From a checkpoint of a small mixture-of-experts model trained on Wikipedia: vocabulary 8192.
Below are experts of layer 4 (counted from 0) of a mixture-of-experts language model. Rows are named router (the router's row for the expert), down (a neuron's output weights, with its number) and show model dimensions 0-255. Each number is 200 + 30 x the weight over its row's rms, rounded and kept within 0 to 999.
Before each expert's rows: "comes before" lists some tokens at least twice as common just after its tokens as in all text; "raises" lists some tokens whose logits its average output raises strongly, later layers aside. This comes from a sample of Wikipedia text that the model never trained on. Tokens count by the router's weight.

# expert 35
comes before: " |", "–", ")", ".", ",", "°"
raises: "–", "-", "/"
router,203,245,233,189,151,165,221,185,162,164,235,260,208,178,224,204,186,225,221,231,184,257,235,190,138,262,164,206,132,201,214,140,254,221,219,173,203,117,200,211,144,196,165,186,197,238,153,145,215,173,166,187,201,230,185,213,154,173,182,173,197,190,207,231,173,220,215,234,222,214,233,185,211,173,168,177,232,193,177,202,166,182,148,174,131,220,225,275,201,220,182,246,214,278,195,169,205,160,221,247,218,206,280,172,197,201,192,185,231,185,203,194,204,214,166,239,197,183,242,229,201,174,234,228,169,174,196,156,203,230,174,226,183,178,243,181,202,162,182,212,216,153,199,204,155,186,215,208,267,192,201,226,205,238,190,233,165,217,187,250,211,209,226,179,202,168,161,164,180,230,218,257,263,176,208,189,172,186,231,227,244,199,168,212,219,225,171,238,226,199,198,217,211,155,226,178,210,184,173,225,204,173,171,220,189,179,216,162,189,180,121,260,213,216,211,158,159,192,206,211,183,227,218,191,163,174,164,192,163,180,198,203,226,241,193,190,185,223,222,223,188,187,148,191,217,230,198,175,200,209,139,244,205,204,151,237
down1,219,213,198,233,221,226,193,229,182,249,178,189,202,163,223,227,195,224,249,172,197,229,188,167,228,189,265,249,166,226,234,241,212,226,224,229,211,178,230,179,176,253,157,175,198,218,232,226,213,191,129,216,165,184,156,208,220,211,186,163,156,218,155,218,215,180,150,159,213,238,230,192,166,235,189,257,224,203,193,168,190,180,173,156,179,182,157,252,201,243,211,207,231,174,191,243,176,255,195,170,208,251,217,183,198,191,211,210,209,167,149,248,218,224,204,225,195,186,181,250,177,144,254,224,222,191,197,202,239,241,175,190,209,146,153,204,166,162,171,178,228,145,147,231,217,256,231,204,173,174,141,198,215,194,251,195,194,161,184,203,190,197,196,197,170,215,212,165,133,182,196,180,173,218,159,229,170,176,211,232,193,199,220,228,179,211,203,211,188,192,197,103,167,183,227,194,192,169,175,218,176,158,203,180,251,150,190,191,158,186,230,192,229,217,147,159,156,166,209,230,204,165,209,212,176,200,226,212,181,234,174,188,187,197,203,207,108,203,172,165,193,248,240,164,225,156,180,189,199,132,184,218,186,230,188,263
down2,161,182,251,221,169,199,258,148,166,181,224,235,171,191,168,220,234,178,228,187,180,218,178,228,164,227,185,177,229,202,156,227,218,217,241,221,219,172,206,240,217,250,219,181,181,229,202,219,209,199,230,165,194,205,148,218,255,184,238,194,172,198,179,195,214,181,210,141,200,203,209,160,201,199,180,194,197,145,240,177,164,186,249,204,121,194,211,193,171,184,226,244,198,188,206,217,185,243,263,157,212,166,204,194,192,195,225,255,209,195,247,148,243,180,209,198,199,180,170,208,188,175,177,274,189,235,167,187,182,235,205,170,215,254,204,178,212,189,234,158,138,151,201,184,260,215,153,196,171,158,183,142,265,205,139,161,161,234,184,272,211,224,228,235,218,205,146,223,226,192,184,275,215,208,179,185,210,206,199,188,229,207,194,203,198,229,213,222,197,165,156,216,217,229,251,182,228,176,204,184,139,226,185,194,117,188,245,169,223,223,159,222,195,206,159,204,149,217,196,215,203,193,162,188,232,180,211,194,195,177,188,193,209,250,197,221,198,225,223,206,199,252,197,191,187,217,106,150,174,231,217,163,236,234,188,184
down3,148,188,195,211,186,226,230,182,148,198,219,144,167,185,188,178,212,222,218,217,230,187,233,192,253,230,192,165,206,194,166,211,182,166,199,178,226,189,245,248,201,212,197,198,189,183,222,182,246,210,197,180,218,231,181,170,230,235,184,205,236,166,196,234,198,171,182,240,150,215,236,209,250,177,149,225,229,257,193,141,161,154,193,158,238,220,213,174,204,176,173,129,191,183,176,190,176,185,189,202,231,183,169,222,231,206,218,230,181,220,231,210,190,136,206,180,239,186,160,184,192,198,203,196,171,196,207,254,146,171,225,181,145,248,223,254,182,211,227,256,184,196,265,157,223,164,229,193,234,162,239,205,175,203,208,228,205,191,257,241,203,194,190,227,244,149,191,207,163,202,190,164,208,201,304,154,167,161,219,178,202,171,188,202,181,205,213,172,244,224,244,212,186,200,171,229,184,185,259,151,139,201,237,215,227,205,241,244,244,161,202,166,159,197,170,169,155,169,211,212,216,253,256,219,227,160,171,191,181,211,188,152,226,192,224,206,136,227,221,159,208,169,209,157,222,227,251,173,190,190,166,176,162,211,167,217
down4,165,215,174,170,192,154,246,165,190,186,214,211,212,235,240,212,194,215,194,229,223,168,170,214,181,156,176,204,201,212,201,193,188,230,183,194,227,242,225,192,189,194,196,230,182,220,223,144,138,155,166,185,175,207,238,213,170,204,213,203,211,241,202,213,157,251,222,205,224,174,174,186,235,195,214,249,237,199,223,223,204,162,165,167,196,258,288,191,243,215,195,198,202,183,224,245,177,183,200,281,202,220,208,203,231,178,170,191,203,199,189,204,213,272,155,179,173,171,270,150,195,231,254,218,212,182,142,202,166,190,155,221,164,210,238,237,192,195,205,262,238,191,154,178,262,227,210,226,200,163,202,162,124,175,233,159,214,210,202,167,184,133,264,218,178,231,219,181,166,167,147,200,204,223,260,180,219,194,214,199,181,225,245,166,245,212,141,230,219,187,212,194,207,167,182,213,243,233,206,183,203,179,226,191,173,196,178,185,188,181,208,144,185,182,229,185,192,205,162,189,187,213,184,179,161,231,217,179,205,218,182,162,136,210,205,166,228,162,226,186,206,231,234,222,238,191,117,240,204,244,187,205,150,207,198,123
down5,192,211,195,287,201,218,221,230,252,165,237,235,183,165,184,208,237,205,216,212,197,236,220,177,225,221,230,178,255,260,230,185,206,216,195,171,254,192,200,223,169,237,203,221,181,202,204,202,143,199,188,208,225,261,232,167,220,261,253,226,201,207,241,157,163,227,235,201,183,196,244,201,218,179,159,171,243,195,212,128,213,254,253,175,209,180,233,198,231,228,161,213,168,210,166,258,139,184,248,177,211,168,186,176,198,158,216,238,186,242,211,163,175,222,175,235,204,112,232,212,182,235,206,213,195,155,200,191,178,165,214,233,215,243,192,170,242,207,124,258,191,193,187,202,180,244,161,183,196,139,219,149,171,191,217,236,196,212,206,182,194,219,245,186,228,210,191,249,212,261,223,192,195,243,207,231,154,171,210,198,225,165,163,151,206,229,257,209,182,181,175,176,201,159,210,212,254,151,180,138,206,194,194,227,226,220,170,179,220,116,203,201,216,188,219,184,190,185,187,140,211,211,164,220,179,208,183,256,185,165,223,194,183,267,217,213,181,180,213,199,207,177,201,198,200,191,230,213,167,221,210,167,199,205,191,198
down6,190,296,207,187,208,230,200,193,194,199,198,181,193,193,139,236,258,149,262,189,215,209,210,189,195,207,184,186,188,175,196,261,205,176,156,223,205,180,223,252,207,181,238,241,155,144,182,189,196,147,213,187,177,216,209,179,239,221,228,167,203,211,181,202,190,245,191,231,170,173,176,182,152,189,113,199,304,268,220,208,152,174,111,234,232,207,243,185,223,209,234,185,222,208,249,215,171,181,254,138,238,222,265,146,168,188,178,153,222,184,185,196,230,206,228,189,216,233,225,231,235,182,167,223,177,194,239,174,244,172,193,207,233,205,183,204,206,209,222,182,198,185,254,200,187,167,201,183,163,191,216,192,192,236,200,214,202,156,181,193,223,162,172,207,146,209,197,232,164,196,223,252,188,174,153,190,211,213,174,227,173,185,154,181,198,222,161,183,193,166,211,198,183,229,184,229,158,207,262,157,194,193,170,155,198,259,174,217,172,190,200,196,207,198,206,131,201,227,185,162,198,219,167,203,231,214,179,190,181,203,186,203,157,180,213,166,156,196,191,185,172,215,274,205,240,165,210,167,203,171,187,192,185,165,248,187
down7,192,210,189,188,184,195,180,229,202,246,227,195,190,276,195,256,142,224,203,176,131,210,218,165,183,210,238,163,230,226,224,195,113,196,168,219,139,215,216,238,246,191,119,184,227,186,177,181,189,167,245,200,203,183,182,246,193,210,199,176,156,103,203,207,187,204,237,223,228,206,206,204,214,206,170,210,162,193,228,186,169,159,179,216,241,211,223,223,185,200,167,147,175,160,218,162,199,228,155,194,213,224,189,179,156,160,193,222,142,193,243,165,192,208,198,165,189,152,198,221,171,209,179,199,191,186,236,169,251,187,194,221,253,177,175,194,208,183,190,133,189,216,198,170,204,176,184,213,165,183,221,189,197,132,219,185,210,229,197,216,225,250,168,162,201,207,209,196,185,187,220,281,297,201,217,177,216,184,207,177,234,212,177,119,219,215,194,202,188,205,184,151,237,175,201,144,173,194,203,181,207,190,193,196,207,210,219,255,212,255,242,216,209,178,213,165,171,217,158,198,169,157,164,147,233,230,238,200,225,181,200,168,153,190,211,145,209,237,179,279,202,179,194,236,199,206,195,212,210,147,185,161,193,175,222,201
down8,161,254,251,212,214,159,159,209,160,155,194,212,227,211,236,207,198,191,157,203,188,205,188,219,195,160,181,237,208,216,210,229,182,224,191,167,191,180,216,232,224,231,135,171,177,192,187,168,182,219,208,204,197,228,208,279,266,186,167,168,233,199,142,177,211,198,235,255,232,169,226,183,216,191,268,216,193,196,230,225,176,243,196,238,150,256,243,230,201,272,262,195,186,207,172,223,187,164,211,251,175,231,218,249,248,187,236,177,178,208,171,212,166,242,237,192,194,180,202,204,218,210,193,198,249,167,224,140,234,201,145,171,202,205,216,178,216,212,204,240,222,179,155,180,218,182,211,216,185,219,189,169,250,155,237,209,174,217,191,200,206,261,152,184,216,265,187,192,208,183,176,233,189,205,199,233,131,213,256,251,258,187,174,188,189,141,180,247,186,196,186,192,162,178,184,199,179,165,235,234,165,205,242,152,202,169,188,175,231,158,237,158,212,201,216,234,194,151,177,239,165,243,167,187,233,186,189,185,209,221,175,159,249,156,204,198,159,152,216,197,206,237,186,202,219,218,236,197,158,224,196,188,142,201,203,236
down9,205,160,220,190,175,224,235,230,183,211,191,180,172,220,199,212,241,214,215,216,210,167,261,215,162,239,210,165,228,166,189,167,200,225,192,179,156,283,174,216,221,185,212,225,159,197,225,232,178,194,209,172,256,229,217,131,187,130,173,206,172,211,159,198,218,227,164,239,187,193,208,220,234,216,176,203,171,225,226,183,196,191,197,223,155,205,265,208,181,277,208,269,221,215,176,196,220,254,159,211,218,210,235,166,184,186,188,221,179,190,178,177,184,243,159,222,191,162,177,214,214,188,242,242,193,170,189,183,197,225,195,198,167,314,164,201,222,194,157,201,246,191,213,245,163,198,194,181,210,209,144,188,192,127,204,197,226,187,162,186,245,225,204,152,221,217,182,194,154,179,169,221,216,121,180,238,171,131,193,237,197,253,215,233,209,210,253,189,241,179,190,201,210,202,211,196,188,211,182,160,208,152,191,201,231,213,218,228,190,194,196,192,244,210,158,210,255,195,192,143,174,182,211,220,191,269,180,162,184,224,185,211,236,243,179,182,158,209,218,268,182,163,197,215,175,181,172,211,141,160,178,227,236,172,239,175
down10,217,239,239,201,189,187,186,201,214,201,206,97,209,224,177,184,221,195,209,159,170,226,192,226,214,218,198,219,203,198,285,213,244,192,230,200,262,182,272,213,201,127,192,144,218,248,219,160,208,181,158,226,211,188,203,208,231,187,178,158,195,200,169,209,184,208,262,156,175,231,190,233,224,204,226,223,224,208,135,209,165,199,205,242,181,219,200,205,136,201,214,171,221,205,194,245,184,221,142,237,263,152,185,230,214,217,153,191,182,178,170,194,191,264,182,202,263,223,199,242,224,170,169,187,171,180,231,186,247,194,225,197,185,210,237,221,200,183,203,212,193,228,202,213,189,257,218,225,186,190,204,150,231,188,231,176,163,229,202,185,228,192,228,185,193,207,207,127,215,190,234,206,210,247,185,153,167,151,196,211,252,186,150,208,227,174,216,217,235,200,236,156,169,227,228,221,216,172,216,166,148,212,200,219,204,246,199,207,187,169,213,235,205,230,197,159,186,125,216,253,211,201,123,212,180,275,223,213,178,210,172,175,252,215,201,226,192,237,181,215,196,189,197,206,164,166,137,151,254,163,185,220,186,215,200,171
down11,197,244,224,193,202,182,232,268,237,192,181,223,194,215,219,182,263,125,225,193,200,194,158,191,174,178,203,194,247,208,158,182,160,190,196,203,251,227,175,168,198,181,185,181,190,201,186,221,164,166,191,245,196,198,244,176,189,206,158,178,236,160,197,235,204,227,184,185,228,222,183,216,183,198,190,205,206,220,230,173,218,207,186,183,173,223,205,223,173,208,204,142,205,219,218,247,178,202,221,173,198,224,226,221,160,197,216,200,164,216,192,183,215,206,196,182,143,152,264,245,134,167,145,209,215,153,164,206,223,153,184,229,214,230,220,164,169,215,213,159,194,176,214,154,250,207,206,186,186,167,213,210,219,179,201,221,237,174,205,198,222,231,160,173,160,224,208,186,281,169,221,288,189,132,170,150,236,209,227,236,192,271,230,254,203,255,223,163,158,162,211,195,242,157,153,182,174,191,166,266,219,182,210,177,128,211,189,170,202,183,205,178,258,244,196,215,212,219,202,214,248,176,214,222,192,208,179,173,252,253,223,228,226,186,277,217,241,195,216,241,203,229,210,214,186,214,132,184,215,224,174,200,205,144,204,225
down12,133,238,226,243,196,205,198,206,197,184,149,237,241,191,238,242,206,175,227,212,233,175,252,228,216,228,205,251,195,194,177,218,203,199,185,207,214,206,184,195,160,195,239,169,225,221,214,184,224,184,207,164,191,207,191,204,200,200,222,224,230,178,190,206,214,187,221,208,207,169,191,227,205,161,224,216,149,192,186,163,219,233,252,162,207,162,213,226,189,189,206,226,232,244,237,238,185,228,246,209,169,235,189,146,194,227,225,169,170,203,187,231,203,172,256,220,167,204,190,218,186,197,202,219,143,197,237,175,189,233,234,203,174,150,194,194,221,216,224,197,215,167,188,209,160,199,249,152,175,166,181,185,227,242,235,171,225,269,257,172,197,186,166,206,191,194,219,189,212,191,220,142,225,161,163,182,223,213,173,263,91,195,192,190,245,198,206,219,161,187,241,265,184,207,117,224,230,196,162,219,202,163,220,170,179,212,185,131,223,195,187,166,184,242,209,289,164,230,178,202,181,191,208,211,210,162,237,222,171,187,191,155,140,193,208,170,200,186,203,186,263,243,203,220,228,100,197,178,233,188,231,199,162,205,134,153
down13,226,178,207,144,221,247,218,165,162,216,205,188,219,168,213,172,219,223,234,187,224,215,174,204,223,224,206,231,205,169,230,229,228,217,171,219,246,154,186,285,247,175,207,199,258,236,187,208,222,197,171,203,187,264,171,179,231,196,211,212,198,271,196,197,229,179,173,226,196,249,210,174,143,199,193,171,185,246,221,214,199,226,222,139,256,189,192,202,159,211,159,195,142,189,215,222,202,200,208,283,264,195,185,176,212,216,233,262,207,179,196,216,157,219,217,200,173,188,242,236,207,248,231,184,222,212,207,200,220,161,185,225,185,222,192,203,172,177,159,157,183,230,232,211,157,165,257,246,215,229,213,204,159,153,185,264,204,178,201,133,137,237,194,222,179,200,213,245,183,243,164,186,197,181,194,156,212,196,158,196,230,212,264,257,160,175,198,176,190,230,204,177,166,231,166,183,145,212,187,217,223,184,206,264,210,182,206,153,270,168,203,232,213,206,172,170,153,211,193,221,221,213,224,147,161,238,161,219,246,255,220,189,234,174,222,170,233,175,182,208,223,180,176,208,203,227,198,196,199,249,171,162,195,185,217,195
down14,248,225,157,183,155,236,223,183,237,144,243,242,221,161,203,219,216,176,179,154,245,214,229,189,212,188,204,227,207,221,213,190,206,227,226,144,226,230,259,216,188,191,184,196,264,262,197,214,223,228,171,194,220,182,231,199,213,172,225,245,268,244,205,193,155,115,170,231,206,183,214,226,230,201,190,184,128,235,235,228,246,133,166,218,182,219,208,196,162,196,226,167,243,169,211,129,225,199,281,237,203,181,164,200,201,218,161,218,186,201,221,177,181,175,194,191,182,241,201,222,181,231,239,202,170,237,156,190,226,174,195,215,162,204,160,272,189,236,235,154,188,224,195,227,197,231,158,206,234,174,223,144,188,179,220,201,176,150,181,242,209,201,205,151,206,176,200,216,223,192,237,177,170,210,175,164,222,151,201,195,162,182,186,208,221,224,185,256,224,214,204,202,187,229,217,178,215,233,192,201,152,208,232,190,177,176,205,200,238,220,183,203,126,201,205,172,224,217,154,199,232,239,204,187,151,189,225,233,255,174,191,215,203,234,182,152,212,191,238,144,221,122,218,221,222,210,258,240,208,193,210,184,225,227,221,193
down15,188,175,243,170,254,162,219,167,200,147,241,186,203,240,192,203,195,193,217,165,213,164,195,216,266,245,218,217,188,169,231,186,172,211,192,160,218,206,245,243,207,225,190,204,182,157,186,228,158,210,181,130,266,175,198,204,179,206,196,228,224,242,224,200,221,152,187,208,162,228,185,202,202,222,159,212,248,176,199,205,205,198,182,224,212,191,210,245,241,186,236,207,185,165,223,134,255,190,161,193,193,251,153,172,146,197,279,178,245,222,150,205,208,210,131,240,176,148,157,187,169,198,182,202,186,244,211,244,257,219,225,193,203,221,267,242,164,175,207,226,243,138,231,217,268,168,178,247,184,208,175,188,212,196,188,217,214,171,177,196,192,208,220,249,230,157,204,212,227,225,201,184,177,217,178,183,179,223,234,193,224,217,203,261,201,222,160,198,212,163,191,180,183,159,207,196,154,229,234,217,189,234,211,177,213,173,181,178,198,183,137,206,142,219,192,216,150,244,199,183,184,166,183,177,170,167,190,205,208,178,223,185,216,169,197,237,175,195,220,185,191,270,219,206,272,151,244,167,229,155,195,248,167,244,225,205
down16,198,176,198,169,140,248,211,174,224,206,197,229,209,134,211,208,204,206,232,157,167,201,166,157,191,212,171,208,146,226,193,195,206,180,193,180,176,158,214,204,179,127,163,236,204,216,179,227,207,212,218,170,238,225,227,224,261,236,228,180,200,203,192,163,227,203,254,186,171,222,191,167,214,227,147,204,178,182,228,180,168,168,198,177,164,245,204,212,168,206,181,182,203,250,212,207,210,249,278,216,183,229,213,112,188,199,234,203,165,182,208,209,202,200,163,208,181,178,219,202,257,202,238,205,240,204,189,140,173,194,208,207,222,198,223,231,168,207,201,183,246,166,196,228,181,231,201,203,198,179,247,204,206,218,147,226,158,222,188,184,220,178,188,173,187,139,128,204,223,233,200,155,136,187,221,188,211,170,205,170,192,197,179,203,174,196,207,178,207,156,168,229,262,207,139,199,213,180,203,193,256,204,198,208,296,174,197,236,149,182,213,225,208,151,218,197,215,172,203,225,193,208,159,196,227,176,250,160,157,170,217,263,190,180,190,165,225,178,106,223,275,203,240,194,196,228,182,191,182,151,188,154,205,175,217,271
down17,167,195,171,148,237,201,243,119,198,231,250,256,159,171,217,194,188,230,166,183,222,211,154,176,152,175,215,227,245,187,203,223,270,179,205,230,177,229,192,244,220,202,170,189,121,181,181,237,161,173,148,208,200,170,199,177,201,145,219,166,222,165,128,186,189,173,211,231,177,172,220,190,190,217,227,208,166,206,262,187,153,174,263,217,249,203,213,214,228,256,218,176,188,252,197,284,192,194,208,141,257,229,188,205,172,188,197,202,169,202,194,210,206,179,182,172,187,216,227,208,173,213,198,137,202,258,193,207,200,195,269,206,193,213,196,188,171,208,166,232,211,248,194,236,146,221,213,200,189,225,213,194,199,154,199,131,148,183,217,197,194,216,230,211,224,138,241,193,194,230,246,185,185,192,204,168,193,185,208,208,166,224,168,226,189,242,222,199,174,194,239,207,230,276,178,221,196,151,206,179,186,219,215,188,188,247,135,169,168,208,177,209,218,174,239,221,147,180,226,188,188,179,188,171,172,212,207,228,203,208,197,208,206,176,237,186,198,178,222,155,250,164,233,172,161,220,186,249,217,158,179,165,156,236,220,196
down18,214,240,191,145,210,216,241,185,201,170,228,249,181,165,194,201,183,223,233,187,171,213,177,195,167,215,210,234,136,150,201,225,186,254,190,219,199,261,194,163,237,200,158,196,209,226,210,196,201,203,254,216,168,183,216,175,168,226,148,181,231,246,214,159,222,229,181,171,176,179,223,232,214,188,166,167,216,224,208,220,157,204,217,162,211,230,266,169,147,176,192,177,188,196,236,189,243,229,235,182,177,168,207,205,196,206,266,160,188,174,196,180,257,201,213,155,224,193,168,224,220,209,239,232,200,153,178,168,197,211,177,265,189,239,188,229,210,211,199,225,184,241,199,201,203,170,189,269,147,214,199,230,210,209,225,179,233,182,182,231,213,217,166,207,181,171,233,149,241,241,186,217,211,169,211,198,201,209,236,168,143,227,237,238,185,175,203,177,185,254,192,193,147,190,168,164,188,222,212,160,275,188,208,178,232,157,230,193,227,181,155,199,149,233,199,277,150,189,224,206,234,195,179,162,192,273,167,165,173,159,208,233,225,187,221,146,198,230,197,243,237,228,214,138,228,256,169,240,227,264,223,184,171,206,226,187
down19,153,174,171,168,229,191,166,246,218,185,207,194,220,163,184,230,181,236,192,147,195,213,210,198,196,197,119,166,241,209,171,233,154,190,170,186,190,192,211,149,199,181,189,172,214,203,179,177,169,207,186,226,169,168,241,168,189,216,187,212,157,227,212,150,242,228,229,191,204,219,184,172,167,172,211,237,248,246,193,227,215,177,254,197,164,207,127,230,142,294,206,189,229,154,208,246,162,179,176,214,197,134,192,206,191,204,205,188,202,196,235,263,198,154,206,170,224,214,173,218,225,235,145,224,221,192,239,176,234,165,166,233,162,218,184,213,221,185,192,238,246,173,170,217,165,256,220,220,226,196,235,190,182,227,220,134,221,215,152,172,219,153,184,180,178,196,142,204,189,194,224,244,233,251,191,158,231,231,244,194,192,207,192,183,236,176,206,240,212,178,198,181,181,164,181,212,189,194,171,152,251,169,174,232,200,221,238,216,143,161,208,235,182,186,178,228,176,196,213,198,233,178,198,152,177,231,147,167,198,182,165,195,233,192,177,158,215,173,188,145,272,208,200,140,171,215,248,187,203,202,230,239,240,153,215,203
down20,180,200,235,210,183,235,225,211,147,214,235,235,180,260,186,159,176,202,162,159,226,196,210,165,189,217,207,214,155,248,191,149,226,181,222,182,177,162,193,213,164,222,151,169,221,208,227,230,212,236,135,178,202,184,188,159,213,193,142,221,200,193,213,195,169,199,167,198,206,243,226,196,202,235,220,174,247,193,201,191,184,239,177,167,171,200,202,202,208,210,201,264,200,216,264,141,179,245,142,185,174,232,250,181,209,156,167,150,209,197,213,212,192,209,201,126,170,265,200,206,195,196,195,130,161,195,227,193,188,143,169,177,185,207,238,219,223,211,197,194,190,205,170,200,185,158,179,233,208,206,198,183,219,204,207,212,207,174,148,211,200,200,170,215,193,238,171,215,175,250,155,142,124,141,203,179,181,234,276,186,216,212,182,259,164,255,245,212,200,196,244,193,211,202,185,185,213,180,191,218,161,178,216,237,221,192,190,184,246,250,247,223,240,201,139,213,226,210,216,171,182,244,223,202,232,137,272,168,218,177,248,133,168,226,190,210,197,153,221,187,189,205,220,228,201,238,131,200,203,178,183,198,232,225,228,223
down21,172,203,266,195,226,198,148,220,188,167,151,177,184,255,215,230,162,199,248,153,204,118,211,255,214,175,188,209,213,192,229,213,158,206,173,187,174,209,169,203,203,221,169,189,126,200,163,172,230,184,205,167,155,216,181,160,187,213,208,193,193,138,195,211,214,225,191,210,180,189,226,246,212,227,229,200,242,186,187,142,212,176,224,209,200,235,216,203,224,192,229,165,211,180,202,218,194,221,199,223,166,236,245,211,212,182,222,194,175,196,158,217,195,252,236,210,117,148,147,222,226,231,200,198,166,208,145,223,154,241,203,211,221,171,224,153,217,229,171,179,167,162,191,180,225,216,190,187,185,215,176,206,214,118,138,215,170,193,245,137,194,223,190,178,217,197,182,188,165,247,222,197,186,194,194,106,214,212,214,198,218,152,142,236,232,220,185,200,178,184,235,228,190,178,223,158,201,163,239,215,160,220,218,215,183,206,181,224,223,214,261,217,193,206,239,145,223,191,208,191,212,172,224,233,222,241,185,234,223,230,228,188,212,184,214,252,211,155,230,137,241,160,185,171,231,230,186,131,190,254,207,159,152,163,195,219
down22,207,178,222,181,203,141,173,164,167,190,155,155,204,181,256,250,133,178,205,208,220,150,181,217,243,220,206,182,218,263,242,247,210,195,208,204,226,196,166,264,194,188,188,183,195,203,249,160,222,180,155,182,167,222,149,234,206,213,159,175,186,219,210,219,177,179,249,230,247,219,161,173,193,187,167,171,239,195,201,177,185,214,212,225,188,176,220,196,158,229,209,196,152,197,243,215,183,161,162,143,246,141,186,119,159,199,127,207,209,224,186,217,187,140,194,211,192,240,183,185,219,167,213,241,282,168,211,211,235,211,216,214,219,237,182,154,193,182,203,216,166,269,186,228,218,278,189,214,178,269,169,193,207,226,237,184,242,185,186,188,215,202,178,167,209,194,202,248,191,184,132,180,206,173,195,210,218,171,217,176,178,220,274,216,208,226,210,191,250,205,210,179,201,209,206,215,183,203,185,164,175,201,218,132,210,225,213,197,237,206,238,156,157,237,188,209,211,198,190,189,212,222,166,158,234,221,223,129,194,199,159,202,168,130,191,171,188,234,169,205,234,227,196,207,231,161,183,182,225,209,190,243,223,191,175,187
down23,202,178,195,253,178,238,216,187,181,192,239,185,172,243,208,231,201,233,219,233,164,219,199,194,202,171,169,211,196,157,187,194,274,289,233,188,230,202,176,191,179,186,158,205,257,181,263,207,218,137,206,219,158,196,184,247,203,208,224,187,201,195,276,184,200,210,183,184,266,193,198,222,202,218,192,166,180,148,157,191,206,199,167,159,134,218,192,214,250,160,189,140,192,246,191,169,205,227,186,229,177,241,183,226,150,204,228,209,195,186,206,239,214,183,238,199,163,179,205,275,239,208,202,138,220,188,191,199,217,181,218,198,211,181,207,191,231,213,178,187,202,247,239,167,222,199,194,172,182,200,190,201,237,196,255,208,229,237,247,206,216,221,147,185,201,171,204,297,178,242,215,182,235,222,163,261,182,228,194,255,175,182,187,213,178,220,252,241,207,191,238,169,159,169,173,182,205,247,223,221,239,217,189,223,238,202,202,185,219,210,196,242,162,173,267,248,148,229,200,165,241,188,184,149,210,150,238,242,201,219,219,176,187,219,207,232,193,207,199,213,166,224,207,206,133,226,162,238,212,208,168,196,261,192,168,196
down24,213,205,173,125,214,234,132,218,235,276,179,188,203,170,205,168,135,179,232,160,181,220,211,219,198,207,198,240,185,143,212,259,158,177,164,232,183,194,234,162,211,177,228,190,223,186,217,218,191,227,193,217,169,144,190,185,233,189,164,209,197,211,243,174,251,204,208,226,210,234,224,157,191,194,185,256,184,199,240,243,221,182,147,195,215,168,154,184,149,195,208,201,161,226,162,221,214,178,128,227,221,169,177,223,176,211,184,176,154,234,175,246,236,217,165,180,231,189,143,226,187,183,155,228,169,176,215,205,246,180,186,211,108,241,187,227,158,188,257,191,228,231,199,227,192,196,247,195,231,156,214,162,192,202,175,170,185,169,144,208,231,251,230,159,223,187,170,234,184,278,190,181,206,221,195,191,205,239,206,185,223,260,199,138,199,229,193,148,198,184,204,178,244,232,213,153,233,223,171,201,171,206,187,222,217,247,188,205,225,194,189,264,207,186,170,172,220,230,196,230,199,200,192,217,152,238,149,207,231,196,190,221,259,184,205,173,189,207,181,212,171,205,200,233,192,232,223,238,209,197,172,208,160,213,183,265
down25,205,208,209,203,212,162,238,168,202,229,215,228,168,209,232,165,142,243,150,195,192,172,212,168,219,204,217,202,219,214,199,178,172,200,170,198,233,195,183,238,170,131,146,208,218,183,181,202,161,244,199,200,205,190,193,184,237,194,243,189,202,189,196,217,197,271,226,197,174,228,225,224,221,170,209,240,251,183,202,179,195,177,206,208,192,238,186,220,169,173,200,203,201,238,158,202,184,192,206,213,170,191,255,187,231,129,235,192,217,227,215,210,177,170,183,194,121,230,235,181,183,181,182,159,195,195,244,181,185,205,215,122,138,234,182,208,214,224,186,205,251,192,224,211,201,240,206,211,197,228,206,221,202,273,205,240,150,251,236,233,163,188,206,197,176,152,265,180,178,219,158,324,180,253,164,98,225,198,238,199,262,134,190,175,241,225,179,217,214,218,239,179,225,185,206,176,174,207,217,218,192,155,162,206,196,146,214,193,203,213,251,162,202,209,225,192,216,178,238,243,218,233,175,209,213,157,180,254,229,202,211,217,174,202,156,161,222,218,195,200,221,169,184,201,190,164,174,171,197,174,148,195,176,172,191,152
down26,201,157,192,221,179,170,204,123,156,174,207,177,224,192,215,208,213,184,214,172,202,222,239,199,214,199,224,176,166,179,156,212,175,201,190,106,215,204,221,176,183,195,154,211,193,225,218,198,201,245,222,210,271,206,228,214,167,162,222,216,216,207,197,219,153,218,204,254,226,170,203,199,249,184,188,214,192,172,106,220,253,178,194,216,138,262,180,167,228,154,241,258,272,190,176,216,192,212,212,158,185,206,208,176,200,153,140,248,192,224,185,191,170,189,222,215,152,278,190,185,192,242,184,192,193,268,178,190,196,237,185,181,178,173,242,140,244,173,237,198,197,216,171,181,249,221,205,180,233,209,218,213,226,204,213,236,206,194,229,218,189,177,188,225,244,200,183,150,199,231,129,169,213,194,173,203,159,175,219,212,170,206,224,191,165,212,190,217,220,225,207,212,152,187,168,278,213,195,149,192,210,213,268,194,162,179,211,184,210,183,185,210,224,174,156,159,181,175,219,132,176,189,170,207,162,171,133,167,208,210,253,226,193,164,222,161,213,225,252,199,146,211,199,232,158,231,187,183,215,225,177,197,177,208,206,184
down27,236,170,245,156,240,223,143,188,186,194,153,183,175,220,160,153,215,214,239,232,237,193,162,192,213,226,259,170,250,207,167,184,231,153,181,173,214,229,206,207,194,243,208,226,214,199,205,252,164,213,206,151,250,177,196,205,178,197,192,189,226,152,209,198,171,200,188,191,197,220,178,243,173,218,231,234,229,164,110,176,169,213,205,154,164,196,210,201,233,193,212,233,169,166,186,206,164,235,242,149,247,206,233,151,196,197,200,195,228,158,228,202,204,168,207,189,181,224,201,172,192,197,252,204,198,147,242,230,272,228,220,202,168,152,197,88,206,223,208,212,179,156,178,205,169,210,196,208,171,202,142,231,242,179,172,196,227,221,224,208,236,220,166,182,221,213,222,206,206,179,199,241,212,204,227,198,212,184,172,180,231,229,275,195,223,161,210,224,213,194,192,218,248,239,186,175,244,221,174,199,167,240,207,223,194,216,160,167,227,132,211,170,251,262,199,183,197,225,200,205,166,173,207,237,202,235,165,211,195,198,228,193,161,207,211,195,206,240,174,208,177,223,182,148,154,245,116,147,189,189,234,141,236,203,222,181